Experts of a small language model.
Experts: 32 experts in each of 8 layers, 576 squared ReLU neurons an expert, 2 picks a token, a sigmoid router.
Training: a variant of SOAP for the experts, 932M tokens, 7112 steps.
Below are experts of layer 4 (counted from 0) of a mixture-of-experts language model. Rows are named router (the router's row for the expert), up (a neuron's input weights, with its number) and show model dimensions 0-63. Each number is 128 + 24 x the weight over its row's rms, rounded and kept within 0 to 255. Numbers have three digits each.
Before each expert's rows: a language model's description of what the expert responds to. This comes from a sample of Wikipedia text that the model never trained on.

# expert 13
What it handles: Opening pieces of words and names after a capital letter, such as F|res|no, L|ur|ia, plus pre, res, part, Army, Royal.
router:143114121134153092094132107131125133083160124173104136072108171112131135115163134098146104105132113143103150118107117124123160123161155107173059102076119100102165096166139106140153100090112136
up0:164148130153109106138137119124144164106123138156135120072126154118125144106132157140131139129114129139160090139057140124131137130104112119167127087112155097077114131118138139124160109142137147
up1:157082112107082089134133126112183109142160112123141100131113119129093154120117116129092127128133139123140152139166138099114136148111119095155093123094125148134132169143122115099162117149138140
up2:123123120145137146095164123142122173148103116157120138130163178108148115141152145088136124182124137100089153119111102138114104131113118139143157173133091138129169157149093086114118117115137150
up3:120108108128149119122163116127124133118183095167130167091147117123115124129149165127131120095116174091118137131175109163110138138113128139145160121142143110108166124114050139101132117185113123
up4:131136179158116128074200148157115139117135147167125149151118115126161166130130161125123122106111155106146147096122128142101131131155136166140099116142095158108187101131149185147143121129125107
up5:153104125130110107116133091154120123153117144150141139155118138131135147151138123108154115163113122108130144116156108159126184109110142099138080119110133146185127118146133147126158102142118163
up6:133090142132066177105142137121144162111127104130109120102130118094141127119178163129133077131127097113172144108174089150152119132182149138138119135109148114145130131122101157156114157125143134
up7:110112122094127113133124106115115158093126156155105146120144127166122129122151128137128106116102133113091146116152139110101154093162131153125138085101139145128115107136150111150139126120124111
up8:122101159129142121139150169172101121144162087123123113075128112116116148134143144133109088142138101072056113070161106137112166106113141087164119123161095118148140133184125114129094108109127104
up9:177129128120125093101158108131152133159141121109086140074138169110148136148153147142173123067094152142129150160100105109165149136113085132143123126141168115073116105148118124110109110134166085
up10:114080126122108124149131180138112121151152127134110124113115109170137110092114137128113071129154133129100133176153153086153163113115108133135143151177129144137160126112164132121182121118131158
up11:147091138165151146122140130088133101095150107113134182129120168090161115159138120145112165132144125118172114125191097117165131102148086109143086096135143146105126144114119160116164139105130129
up12:107117095170169123108139094159078114125122146141090156145094159108152129155163110132095194132185129123136129172126125125121127142080130171170161132152091051104095119170156096183116130108144102
up13:120086151118147097131127142137148134133155179122144152134117097106111146111123089104104168123142176171137094090140127126132114127136142127107104138094110140139100094192154140102164164130149124
up14:106164112138123119103135134113152145131118139143136165097129133133126150130181138067125119129149157113077116190167173143124174151114089104183108128108155082121137148159101130153132099120100078
up15:164115130138155113119100126097116127137157172178125114115101167150057129086129123106120161081135108089127158154121138124123145105173137116155125126113126102122093133124175127144136078100132176
up16:129146093139084128145112092120099111128129132135167108144132100128118142082125103115152167108091087163119127133090106129147156099112121116091152133087171128121114138142127108118192095075199137
up17:180114147154126120134141111116154111126099130146129129101115134062112177154132120125132121105117129083102113111118118095141099140129090142147115102100140108101106138134109191131110139094087140

# expert 11
What it handles: Words in sports articles and infobox tables, such as League, Cup, season, football, team, and pieces like cl-in-ching or p-in-ch hitter.
router:112129111139166058117153101124110134107118152160130164128143129142102105133126189147139161104116137120117151127137092103131118140107136142120089108113102114114118158152103123079157114114076132
up0:137127089102123140138079105156085156147130133114134166116100097130130109161162125128111138101103146132129125075121098122118144119129174128124145135145135120132141148115147096140141118121112118
up1:120075093118112124146126128145111166130126127104135164100093130131146103123164115155115118152125139132111164166146145107135141072124143114110099105112113144137116159156148164125165130099158129
up2:166117090135163122143157149080121125142118104134128123138115102074139145105107134157112127147116113083100168138166132130171107134135103086131104142134111178108151138126163149119114117139094141
up3:145150040160116083088132144138108156134104140110075108122138125165128116160142111126163120161124147141144124146115111149086083140130124167121094115152162142140150145134141157140196146101114113
up4:108157139099151076113184140110112138126168134132135115110129123139153127107160134120142115148122157132130122151114119105153143129096094108111135138180149129137101130123104095114130148108143120
up5:053135122189111091121133123072163134143126123151126157123102111135174135125121137104158098147137161160092162094121154110128122117105118129115104138106162152156117131118123120177100133125135138
up6:147122145139124139164118142131138150125095170155132135101128107140109167153128139119130128120117124142119115121118140131095140083085103109154128137107120177149142134162140179131147103098096110
up7:167133113133141121139149118109107137080155146127127158135109136094096124129128096157094152109106133145135121153149113158144150172126119109108088114137133134108121137101152135102123143123119152
up8:116128115119071102160092168124176131142126121146133113155111141123100132111135156102145165155157088130155115152132133097159172150118158124142151138154112073186102106145120164141162089109098100
up9:155130146118097124112125112113141116120120142140097091094119125134128167123152157148163121101122063147122124139082165150137156141103139151099150093098183149147146140137164144106139155181110061
up10:138131113188118110112104135117150154096113122153108137134167117158121125138116122169130137092071119118135121108139104110112127131123138164156163122115148168104132121157175132171129121128092148
up11:112147128117147156101138128107122149098119132106120148140130083077163095100131149129162114119108152110140176122108123142163173125130165051146153143118108145129137160117133114123120073110101149
up12:118077119074099119118116133098101096098108132102143156160154094091134141097140150119125134132090145119103160114137136170130102087133094130140093105148123131115098122133134118123099136144144128
up13:139132090127125121109094106103121108115135134120149124126113155109139092121180141153122146126131126090125104141130090133118092144099152088127104128136122170112130127110124117116125135100113098
up14:098138099133090115090129133100171119127116102130117125131129086087093102117068193094103129133139123150106170173148122118124144104097137125120070102148170140102100178155132123124143118134117144
up15:098117117143146112131176077123163117146091128092080125105098136148151125127116111148148094159157142126116163150117152117137188147098136172123115106095159088143155125105139155135130147158114128
up16:157088111127116104138129119160135138160094131115163105127139131137075123115161134166145144147140128129105145086168099124123104111108167131113140093133136144108121143120125135113138170090132140
up17:137149156138137118128130142124127147116120129119137121104112137153107134118121134142120147117132172132129120135148150109126070127114130132161126163157140169113126151120113149169136130181120104

# expert 28
What it handles: Pieces of Asian, Slavic and Middle Eastern names and transliterations, such as Tappe|h, Tārīk|h, Be|ij|ing, ić, ö, ā, š.
router:195123094117132133104155123142128145116101106136087103128110119171143178101132156128146135117175107154124120162131098081140148150111108152136120141139177109145129136140128099104144126113097142
up0:139135108136155106091125144126135124101143134148108131067073140101171098116121130105104139140101132121118115118096107078146123140140114154202157161128170088111084081153107099111140185119084090
up1:162160080115164162162127101120128138118120115118112120146160163155176129142145137127144151137089128151127086165106093151109110118104109151169135097121144120107160142167176112099140092146116149
up2:114143112136156105117135159152152071141130125120099138152100146118147123081124140144159111133149175149161047107115145119153146117109123153107118112159153122154122141140098162115113130098127146
up3:126150141141123112105138144148103141125160088133107158146120152156125117166111138158118155086139082119117149142126118091162083128103128138090082097112142117142087113177169142122146160181085117
up4:102117095117136172118157162135104128114101081119125115135172124153121120111153134132183117098193133110122097151106136137122080131129121122173131132086143160087112066111151142082120095119117125
up5:119104097106084125102125125130156153112177132141146134144119128146084171122111119098105159120156078179129136125170144147122146148139111108065110127131097166132087134157127138121140121125079135
up6:162107162096076122124152086113112100091136144106115137158142091090142123095158108099153111102110127094108148131194116080134128097127131166127134113166121118155129120144133109140150163076116166
up7:125136131128084119151174144142110173118099119135094114099143122138117118133163163114138146113162122133095149100126123130100140148113154131125101154076157181126148160120123076171129085146124143
up8:180167162170135152079133128179096146132092108096104129123139106132094129131119120108166114143132117130161145109153121146064112140133177124135158150128104134149085137139132129169107147083140118
up9:134117104139108129139142076085140166115146113130118167140149132095141113088141139175100116114126158117095165136158146122121114133109137113124124137147098178126133138130147143107110141161154125
up10:129101147127122129144112123127111150102127059112100160139129147123121102125121079146121123129068099152146130130122159101136133146171141169142123119134150108136119127124150107127122158151107094
up11:111124099140092150071148167138141115138106116121151155130116170176168096110112135138098135158106123140088158168105085133113164134130114131148126125082131111132134126116131170149125108113086143
up12:169109066122125139124093102139118118151096140125100124178140119160078160094100130132155093106115115102152113072163109111140092140112151114109177155107139139156122151142114148116120149082134149
up13:114156096142112121130113141182164108076105153162140129106145135103122103156107121110114095121178139168110120124155133132169105140117138136138110178121134161125096153138129133105094119113088169
up14:095112179087097152114162121107112181137109145149083154169111104108130152094139112155109120155148145131119135123118115100110113149137137124152111122143182110129077090096118110091102123141140138
up15:095101131160164146097191137136151161141105096181123107110137110136159118156083133133096156143119153132108146143119126113115161169109193079105087145152149164142112129145129113094156126174096101
up16:143086112128120100137131143153100133144107140138124141161129153126131091143129150130118083134148144134146136132162126146144139163182123151095125165107146123096145139124165149172141127146145123
up17:182079121099138139139160111130121087142129117160131150119135148145181111122092106146170128104138123160122142138199160113167103144083133088141153175144152115140180159110090091135162111106073145

# expert 6
What it handles: Middle or final word pieces like en, an, un, ath, mostly inside place and proper names such as Frankenstein, Sweden, Georgia, Constantinople.
router:134121131113155128099154127138134143099139149168153112106082147117110111113149132147104176073142124149121151146131094087137127127136085128125125115133164141110107152152127138119135111139118155
up4:116097115074153141158148112179100112143121120129139119116148081094163128102126155114161199109126159117110157126094130130109098142101146123122147114150139120152114117116115121168129114110149142
up5:183079124125105098143120106126145124125123127181106124107126146121129104088155125119098112111148125171117131093145159163108147142100141115104113164102134139127089120126163136150140107156105124
up6:156115134124133123074189126155072126098105122168155144135108132148106157092115115168100138103156127107084079135181143143118108139164099114128083166129133145164083099125153111128161151103132086
up7:143107115106144164146131116141083157146122132162138126127107139096122132121117144116093151091185130127123156147143062139161111128110138126149071107122174080132146120133115131118153130149129166
up8:101133089087144109125112130132152121161141121152108083097097111184114158105150126137091129115133168127152139134143153155123107131142136146128136154095174127159123171156143133100138077122086138
up9:127138103118107110156166146091163170105140108123154138143074155107152130119151135136140100107125130135124139129114125144126102122154113120109125139116160125138111124153101085110127112128138078
up10:139123107151115114080121135131113098150152124170122142122115138168123113117131135163120150101157159159150159150122117126152156149139106149149145111162132093176122130159106148145112114155140188
up11:122151109130105116104121099139119116154143129134127148124117124143197088084174156113122145129096149153133122137120090134124090183139139132149136098147156116099127140084125135145111105121153146
up12:112127146146119115123146159145152143104141125129154144115114142122105119067142134130111086127151108110125097143141161104149167114151123134134130119118105115086160155171149123095127132134173169
up13:136108141159149145134109157157116150131107130104156122131112106105149126162133092151139086109190082139147144156142108142144138096105129137125103096168119137163166136108076139106171132090159150
up14:095082130139094129120102120152130125144158135097115126113108139125162096135212116142120152096089122152155127145084143136191163102141136155158156130139154101100141133128148109073093136096064127
up15:129123104136142085093139135128161096148127128167133139114134172096149121151089149133136105163145087114102135118154132149117159119076140115120110107104132133112151111131102150132146140152128160
up16:166133131184136112119115127131160115115161170144080119153132148130122131135106141141138132133102114112134158132149111114131133096148105109137163102106152142084146118135106150137119080052121089
up17:160131124106095099109144151123146113124112149111123142102134102110130167114101141167118112118107077099102110132108118075143166116102162156091119112139096177112112097139153145148137134160140123
up18:109082114102111141125118156172140104166154124145186129096157126108070088118194154135118134099139131152140108090109092063127105146118141142127136136137142154129105165098139124135089141117123122
up19:123112153092105148122143120152130109110110120132177121116104143140106055129161146066122137159146139110126107099104141078100074142135106157125099117174174120113123120130124143070114188110152118
up20:138090144105140126130173166115124160141156126160152135126158120077121114117135099132107171124090148120161148135108112129157127142153127094106127145132143108148076140152081145100170125141166143
up21:137125118128142125180113116127137143125149139119128136158120112112126102115117156085094080137174127143172137102102106091155142089126170126118049135130127154085154113117129119081153117119186150

# expert 29
What it handles: Determiners opening a noun phrase, such as the, a, of the, in the, his, her, its, and possessive 's.
router:136130098111104115117131107135089109115095115128105145176125104102092101098145146165189097114145131152080116119077132105114125138176130154153127174092123106122162116139103156107128098119116127
up24:139112099097120112139130126162144125132123158105129125110164157111156157134168143157091132151125098135103142101138161109140154122171122121116138110143126102127118117088162100110155113093139134
up25:113131093113107174108106146127125120118160160132110167114109130110129162105121140083118110126140104130091164125135123150130087124147118168124153123113126145138138117166106155119125114118126098
up26:141088111142121144102066104091126100109130136148112126112089127125120107118123105153137145143126123102126074107141158143148178172169129158128127160137154136167145115180191155140141101145117125
up27:105103108092123102146100112143124170148149129123151105136100088139105127112109125141133165145142118173158154164125125162145123132118137124146147170114127116137139125132103155127108116169161102
up28:123098118164136132128117121083092081108137101110155123148126112151125126141129173110125167102137105084126176096126134118077153121154109130126156044098104150123161153101132129095165152134124168
up29:153134113168127165148123098174103119131101152159165123147125168157152110164112138061150141137141118172161134068106109116175126118148114152084124152178152104135130078114129127167129106115127094
up30:123122127085131130126118172132099153111135101105164185108134174158118113079100123160149136166131169157124125127121143133114107148134168134156144131075198093113136146132142142095099161104081153
up31:124095088120083157159125151127111131143130147140086157114156176100130122177127149141106098165164132097141135140128125132140099078104147109123115156102105137127092131117103144171134109114138051
up32:109150132126107138118122139118153140136123154111096166101102135143142125116161116146140131143157105121114179148138193153106099115133155144117117126124117156170131113127123147101158108111140132
up33:112104148091097106123142115209106125102144184093141143122081155133141083097124136166121111131137136147121138138118128108116143154155157179089092139139126122129113089144103143129084081131136111
up34:131129088103100128121140134096109115103170115133105143123180112166193135095130161126137098140111102167109086114113155141160093100151100099153095138118129142158144097149131120156128109109062142
up35:136120160170115120120120144130138151142093127127108129162150109119134125123176113088158134181131099122133115091065126130108099122170109123166126180152118155089117101146193108097140125134120131
up36:118117144127141143093149130133120137131094104134082143137099139170132117159150101162112139147123125100136128115118138127110087114181103079145103175132123186162140154153146131142115091105123167
up37:106142112107142137130140127149117102118117122130131142139119159109130194068123160155094139140142144124128127143147087120138131179129188130139169156102103145115169167139186121147118146124116141
up38:184162150172151139091104124092148131126151108123142097109134120145119135095109107178112106095095130151129124141072140181106119146146129171138109115102161130127115110109102131132109105144123113
up39:153111112150146128129163128148160106129095137139160130147182148118152106106136149104144131163106163158128115089107092151185140129140119133120093102137153139118103106121117121157093154159117105
up40:167142075156104142094140130130120154103130165143143128136134135141089122137127129154121120141104121152148106128099121124159133104114161119104122096137126153168158094112159094142141142112150123
up41:142101118119124184109122132141143129132160115090100142137152166117150097111139118223122112130142151166117119143163168128119157135106166141174101151122130134120129125106161109129121103155095144

# expert 20
What it handles: Wiki table cell separators (|), section heading markers (==, ===), closing parentheses, and final vowels ending names such as Matera, Kairi.
router:136113143101139126101151114143112106134068163099095078114111139100107117088106131177187134121118164132093080147117116091127111166126140162126153151098147137148103170151160167125139146133093097
up0:099088115092128124124185121094100140146154168107170147152088123147121118150130155074145159141100140157107153080154113143109098165120152146180140144138141090152091136174142155117131143128085103
up1:086131108116157100168123103129090141143119131086149080137105156109090164146145102160131144165154119106090129107087102102097144122168149123153105088135150118148142129137113108113120145205177111
up2:102161144140134141125133125119100110106099135156071085117140127128111119105113110124101118113107155127104126090112134169124109144113128121163149112154131124124124140146095182134148109128089112
up3:094124118127165133097189113137107136142166147133044097175117136128151153095105136137146137119160096133115150123121084123137124122094100135106124133110148151130104127128125126090141151131121114
up4:169138162132141113166124116075139110164117127104099159132136137131132113130100138191140106104131110161132149125142160134130110140149149110108146161160130138122171148120148113173129117118135112
up5:113134096146111138150116155133095114130155151152104157124080144118089164110133132137142103123120121107109083172111122129068155109121129127137157119196098139122101107114143123159096140152144132
up6:129126114158133121118112068119151101125114113126148153102100140152146138097140135163162091146104136117115104132132131147123133121114106097128125100079141114166116122123099128140104108131111110
up7:103115122148082106129178111146096123123109169066082107171140124107158130117109155115101158143071105112098106130116124126096160142138136126109159123128147112129114136192133115124161157109131112
up8:121146151106119150082150120084151118147121151080112127118175131103110120122149132141149094127104136114119107113117119109115105111156163136114142170124095149102084137097153086154132172113110147
up9:125138117127110099125143138150130118125138175102119158155067141127114122089123126168139172139120117092124171157130130126171151090109130119129147149097138165134109085176148102114112136124149121
up10:102126122136108117123133150118108130145150138151105100128107135125112139113080139167194133092137093116150137138094111153070124123072103141090117132167086153134131098134134102156148136097166154
up11:108103079125111132166174100150155143121120121135155121107139135149149120087127159126144123155088165120131145149093125156124168081110117158158160140095142169131125159094115151090121114122107115
up12:162141167071146162160121107149105116082093122099080126111113154140121107168094102129159131153133086129096132113087149126152075085098173103072111131110156152117125157140124103090163116096113153
up13:123099125105116132134122098165073132146139121120136138104132181170150118112139150146119119102161086118132108083116165124137098123139129100120147121095113167099082114128129123122122141150157143
up14:169111130176112117085133119121159083120104088154138098124086105115105175090142176147107127123087082124123149158121109163097146121139127116096120152138142130132121144122121129085124092131184178
up15:133157136101093123143093110152104146140125107173115137127149097152122152087107143151132107112141127127127092158140126104128097144085138134123106156135157168155094094129094121133082132133150134
up16:122098103138123158084123116142110121120143159144090158134097128141151109115133104131147176177124135110135162118097172173144065147145143120097121133095162155130108113134156135112125113139144143
up17:127109141142135152101104109132136122110126133113174170160101132184165111119129178142111128159090134119127130119117144117083125143153106133101129110137142123124134130131114123129116170106167109

# expert 26
What it handles: Word-final suffix pieces completing a split word, such as -ation, -ment, -ity, -ized, -ision, as in engag-ement, invit-ation.
router:107124082100100127113113107119087110102109109110102122144119098091129119112120173125122116124136148126130097073129137116114106150140152099136139140148083094075174113133102149122152131133094132
up0:133111151104140150153142117108154130127132145143106144123147098123092100182111091107097162128167074159076099132142110145152094186102125104164093115133131117121136141163110105144154127167081114
up1:140090111137088141120085175123136152148168125092116130114116147122164140175119162092164130115133171125150148145141091119132107110133120142135114114116112145106149141086129162122110109111144105
up2:124121145137128103159112126119098145141151159107099149099120116102111119109077159141092128116118114128122115138138163146102081137154136126070133104174096138126132139147126127086135132115126116
up3:102132105141140134105086114155109143076125122149145150150153087121124106133096155153101105180114130143165147134131157159157103104145172138093124119116127138124149141121150143127164151116115117
up4:125087151142103126137132128150166093118131139128099147113153121135117124118162136104116181103199174143137126140128116163117142135112127181137129113115135089139119150111109123152128073109120171
up5:106095159130140107132159143078156095097107130141104142101092112107116126149160111113115176153184131157158120112096110093132124158121116101169185102107112084102109160152125111100127104120080178
up6:148140081180134130079179124143117156109157169118202103138102115148131171120158205143123140137129112103140126136132151138123125133152095149137108070136108096118122106130108129102115116131091152
up7:113156124154119144146111080109114122115126128099130156120140115128182133137122131154139149111122149146118130109120137134098101148129121133165123121167106154120163141118129078108131139139123160
up8:112131157135192125136150072129165132099102087105120116068120111143108121124095109126136162135111200130128151131162112132100127127117147116119113148116119076113116117151097149147147148140097137
up9:124123123117128124134142049123135132107087085144101165101177135102128165134105144129110147110141146106134094122098148145148127139114106123110126130166126151138118132132134131113154135147150147
up10:113129171113087108141100109100083128117102117152146161118145152142152181107121122130160110160154131161120133137123125149075165134154131110107102129104162113117161089112146155165163149119072151
up11:164072126129099129111140149132151143115113131143109151106116115141127179125137116113112127127131159118133141152148134137165134175144104089119116178149109138196097099124142156133157121109115136
up12:122124122136136145108131140137129133121072150139107114128101128130117120119169136135092150095132154094126134130167101142106120116116121129070153148130086139131163167104129095152157089117106117
up13:126116144141126141172102145139157111089115104148144066154113140094103110153156100103115150142148110116146139142100116112136165107144143131121137105105113131125130133129116153118144154094100171
up14:110158156096132109113127150104152144140169163086125107112143128124127097143073086175143095101132154170120090102134109092153117140118080103132137138107131122123105122163096111137166115142121140
up15:152139165166121090143146119106134143119190165145129135092136080150110137148078105148114127156149181122104112135143118112150123134143117158100131130142112102157149120133121116098111121134120108
up16:159136150129160132111160147122111148119153151184129104147121102113121126173131146175131124177163181119093164147125151114156165125140112105135087140125092101152109103141112115123142115105184119
up17:132139137128136141111153153109117080120141120152080116153106131126173112150140132101112079157114133105115107127146151112141100127125159131115134153088110144138125136128122145113060090128130143

# expert 25
What it handles: Word stems before suffixes like -ing, -ed, -er, such as produc|ers, develop|ments, form, lead, design, found.
router:096106107116145127110153125123144096111133108162093118128116134097162155114145103114149166105153122139112123128105097104148123114156170111125126146094142120121130164159096155134121096136101119
up0:141153142145162082107127134090149107077158099119136149145132158191113146110123115162083159144142139125122150122104111114138090109093135098065155107151157164120135136093105096134152100111151047
up1:109101131113155155134149121144135117139147099134119100140035133151121143164121116114145141145169127135082143109105147157118120094184119124151139084127117107106108147143144106158101124126109086
up2:088121116106164087159159116093119139144079147161139106134172141119124110110135143155127103179137142118115174151133136107139087102101151159115135072109132113110134161146081093099122097133123120
up3:134127089090175164122130127130146097090138128123130161136127124088167108152168127128122157096135099107115139143118142132120106111144130106141126122105121089112139132149120141164183119148128113
up4:136163103123092100128129086129153125129160120160092101140121184103145119134176154130129142118148147126090154105118148092154093153094133131109075108114128139156078128098110118137147140137156139
up5:117122127126148093102165126125107121137085155142133150134122117096074158155121101123153159139156100131083109113138114107104115131094107126121102119130141177147148110129128104166145156168100157
up6:098128103151110106130143113111128081120102120138155113118122137164099133120160088170099101098113144121149129112084127125132088097149141094127134153137112107115122103145130096126155139122130131
up7:089105132088108089142160097102132111131116171120125136108137082120146147132146116133146148107110092137081088117094139110111117133146147130117111152130111120117120126148110184099159085173136093
up8:166088109166144135149134082075152111143114127104118175175113135147119176100087152104140125105115129109143126143127133138152150143157118123120096113127141136069090158116138113125140113103099119
up9:139132135156121110138084119118155163149108176144128142156123122177128153097135108121147134121129158161105145130160124091081128083153189129123155124115117169133109125138135138112092136173115152
up10:116098118117171136119131092103147124077102107153111108161126139097122122118153164169130100129152188142122150108131144095152110109121155101132152179146137097147145148133132141134166137142140130
up11:138086156104136128148151130139149132093106159130117148142145120132157149107140180119139087142136125149107111127160118138125129103094136090113127142179114085152162152119122104124120067103132130
up12:145142153132116133125150145140118152116118134164070129133108111177168128082108084083147122150131131098135129125138138148116133125124138103133157133138139133120151098082116160124155101128115119
up13:089139131183132137116163144128147159154132083167118108121124109076154100105111100109133147099132130148081115134102110103108150108113122135147149114131121132100139140118122105166078126141154127
up14:087120094145129163142150080141144168118165100156178134139100169126150121114114133129121092124177174149087165121114095168102124122129131139164134130123105138148090094134131105094110071167120114
up15:132129078117086099151094174133154131108129103116117159120113114114089126107130140147096090114103163137107118176118110115145116141125086088157099108124126104112168176121123138128121126158125140
up16:095139095064104124144138156162149148121145135149108163165079129120061136100123142102109170175147119106129117089094098127132140094110139141109103125117100142094126151122140148102148136075100106
up17:131127127132169125090150133129138142117133114111091126113100205153148161163149158140127097172130111089144106119165094124141130107137138162153135165126132144125142133131148160139143127148098069

# expert 19
What it handles: Adjective endings like -al, -ial, -ual, -ical, as in doctor|al, minister|ial, plus National, Minister, local in political text.
router:108124123132132126121147145160121122135114145138115128114160127094120133111119115141113153073148152167116138121121138120161142158189166101187158103107111082107092163143121088158162144078109094
up0:115118076155114128117122118092110116116137138198129104144107171124070121100116153168113108148125164170094090131146139157127118140141143154088160119124134108134131106203143137093091148064105060
up1:121112145133080114145168154110162089158112143199110134126132127149100142119121135131142104121107151137130142191155062120095119117135150148115166129106117154131099119135133096138127142108126123
up2:143110082107152125071098136157133084117155141137155171169127139131138144133128172119107112114115119138140153145080115054125131150137126148112086179108148099125108112122143140079110143094101161
up3:102151126154111156165104139138098123138111129177101133112137144114161127122119162137125148112076122147114153164140111141174184183099148131119191129110140129158134109143085155176168167143119099
up4:148149109110142166142117117066114129132131178151151166137113100112112108127122119117106164156094108149116116157128152126162152175114158123108148130139153069089100133154116183169135111132119168
up5:127151143139125122120101156172155098147177161135159124103124130097149139124158120159144144170122137113134131121107152123129128104123146119135145121141140116145123128137094134127158115150164088
up6:169094140142096112147134124099109135116126139141124122135116108127104120114132138091164136119118134130150125141102132131139109115150155116113087125141129121108131115148121095130166140101150078
up7:107128140171104158147138101136143146165157117115114124117145102148118054114135124129076137134159135134055122066151138136133115188111082102099148095109134100114128127112137159101107109158149119
up8:138111145150132159102129119152147129118147145160120125092098116144096101144113144144117137110110135120124122128116123130129116133164102109177147105114149132135097145136074081161156126100129113
up9:173138116166151111132120119102130161098136128136169156131134139114162115118119154085117097106153105152138110207129124110147118135161171137131113113129143141093110099131115131137078085180143125
up10:126097152120142109127100171117146133168121137124139155127105151074128126093170151128068168135131123135110133130115159131120119172113102094092161114115138064087085161133116095115140093157096147
up11:113098098174142107153120158114123136123127162128114127114173162078110117126104157175108155109169120144087136139148101149092134109137127150156152163118150120115132157129121137151161140131095137
up12:124147112162112107151127151130122136101180104143121102115094101143067107127150113110124112128152110180127147111097134142132105128220115120141084153181120108126118110124095084071135154123117118
up13:159073101124142083115129099137089128138106125113093132118123127121155101105157097170083180129134133119124116151126156103090127107152135132125107134127182137153133122106137105115078151122132118
up14:121103120137135171123114135084076144096150070128111120180115185080088081107123137138118110142089126141129108164107116093129167113130154152127140119125119127099162118157164137131128133122105119
up15:117143150107119139131137135097136126145100160120120179119123144119161139173153135125128152136144133141128170099132110140170129124136131123120118095108138090137114121087109136090137136112083086
up16:127089160113109109099146114106146136167135125108100131138149148120141065126087122157142108123103116113145089107129082116139107131107121128158120176130133132114143085141127102103155147169114132
up17:072110127174112152147106116154066141157111156094088073148162135096138117142129144079140149137155153101130121157126084126147120125121092147135130135134107115142117139108122108084133173130124082

# expert 14
What it handles: Ordinary head nouns, often completing a split word, such as film, album, book, school, city, building, st-reet.
router:108127099150131130099155120135092107132109103159105157138155125082150136098134133079132167117157171168126095174175145131133174138148127135174111114116164131136128131133112160084154086154146123
up0:136132147145169123082111101120126161134090099111099084097107124151153120112115131128125150149130123139096126147112112118149118137128109057127136151150113123111127117111138108108151157194097141
up1:155105159196117106143185135169111111142132149133103107084165173099150098113138105137150122171125157109173115113144136128134132157124153132094118121190104131116112122159135163145151103111126129
up2:111185105145137109141150150127131200123123145143112140117149165155145134086165158103096118127148164137118111092132101140122146170080148142123134112136145158128152177142129118120077118137114124
up3:123095116145145174131181116185134152138100163121121131125111127113104168111135146083182165112143152119139122097144154143138157092082106112146141098116154164102129110119140152123134107137079145
up4:162104109168149065147136138152106087105084145129141165098153171111132145107136108126110102150165135130133133101167142127154124175165121107126141121177170102155145104152123096104137137155147089
up5:128132129144128100115145108110130151149118132152112097115118148140122177109110124169159098151160128176110072125114114130128074092148137102118124106125104112120156101136090137173105109151137073
up6:097147109120160149135122128134141159143165159131103152110120196082122147165153140117121121109077149153090124137118114113136119143152129092161117167157156138115163123139090134119108093145136122
up7:106161147165128133148137117161138139104101116125091125148129131104135115126156112111138167106151126155116135123137131128088142160166115200097101160107105107131144114117167143126134132111082135
up8:174154109110139099152120110123140106115090177197143145128096137118126107127158181142145131147134159110105158122144117138124129158139075124185090113051132098162149154141116139112132089178103137
up9:109092127158145112142121090145122091175105137121107095096147116085129081136155105116166112102155124124144124122105153105053149080119120156149126127121109123139082180165123185140136096097147125
up10:141081171154121087098130142079100147136145073130119108115168123145165164085154119144155156128129139125100107136141112089115124153098169119157074114122147099093130095161097181148150130139142162
up11:138153105144092106100139126085141161155176124140106126142126127120128110154155119098139118166134168166153108183131121142145125131087126132103155118142171171106135118135121141166104153153098162
up12:110080133185106127162144118130154159131126086145147108162109115115107152126116123104139129122096160137156101152117113166148146141171124122164123136100112114119133147123090121121104119121102136
up13:127086141134117141097150137129113140116119111122124158146129114128184167118103150128086122145147098101117131150133129106133130158128152153128117104124164155153128113114121144141144137123123119
up14:140117083119169142161123126160118102115114131188109152110131103130127179130105108135151105110117164097097146113170154096137158161148155097131122156124125155074129138126114132144140095144144113
up15:123146117102123134104102108120105094142115145149120076121153120126137127117101162091151126151130152120116123146099137156145172110096128129123121131067119106113156132120093166159120209142112126
up16:180153105166143119127143099161146118103130093125123141158118134116131126131143099125123135122117180143108097086130153143150142119170180120084134135121127121124100174149157092128132100120111145
up17:114148102146146117120143143127097126118110141167112126136177114131154116113163137133167164102076144140132120139113106112093126186109141136119131119151109122144097069129148165103157137131097075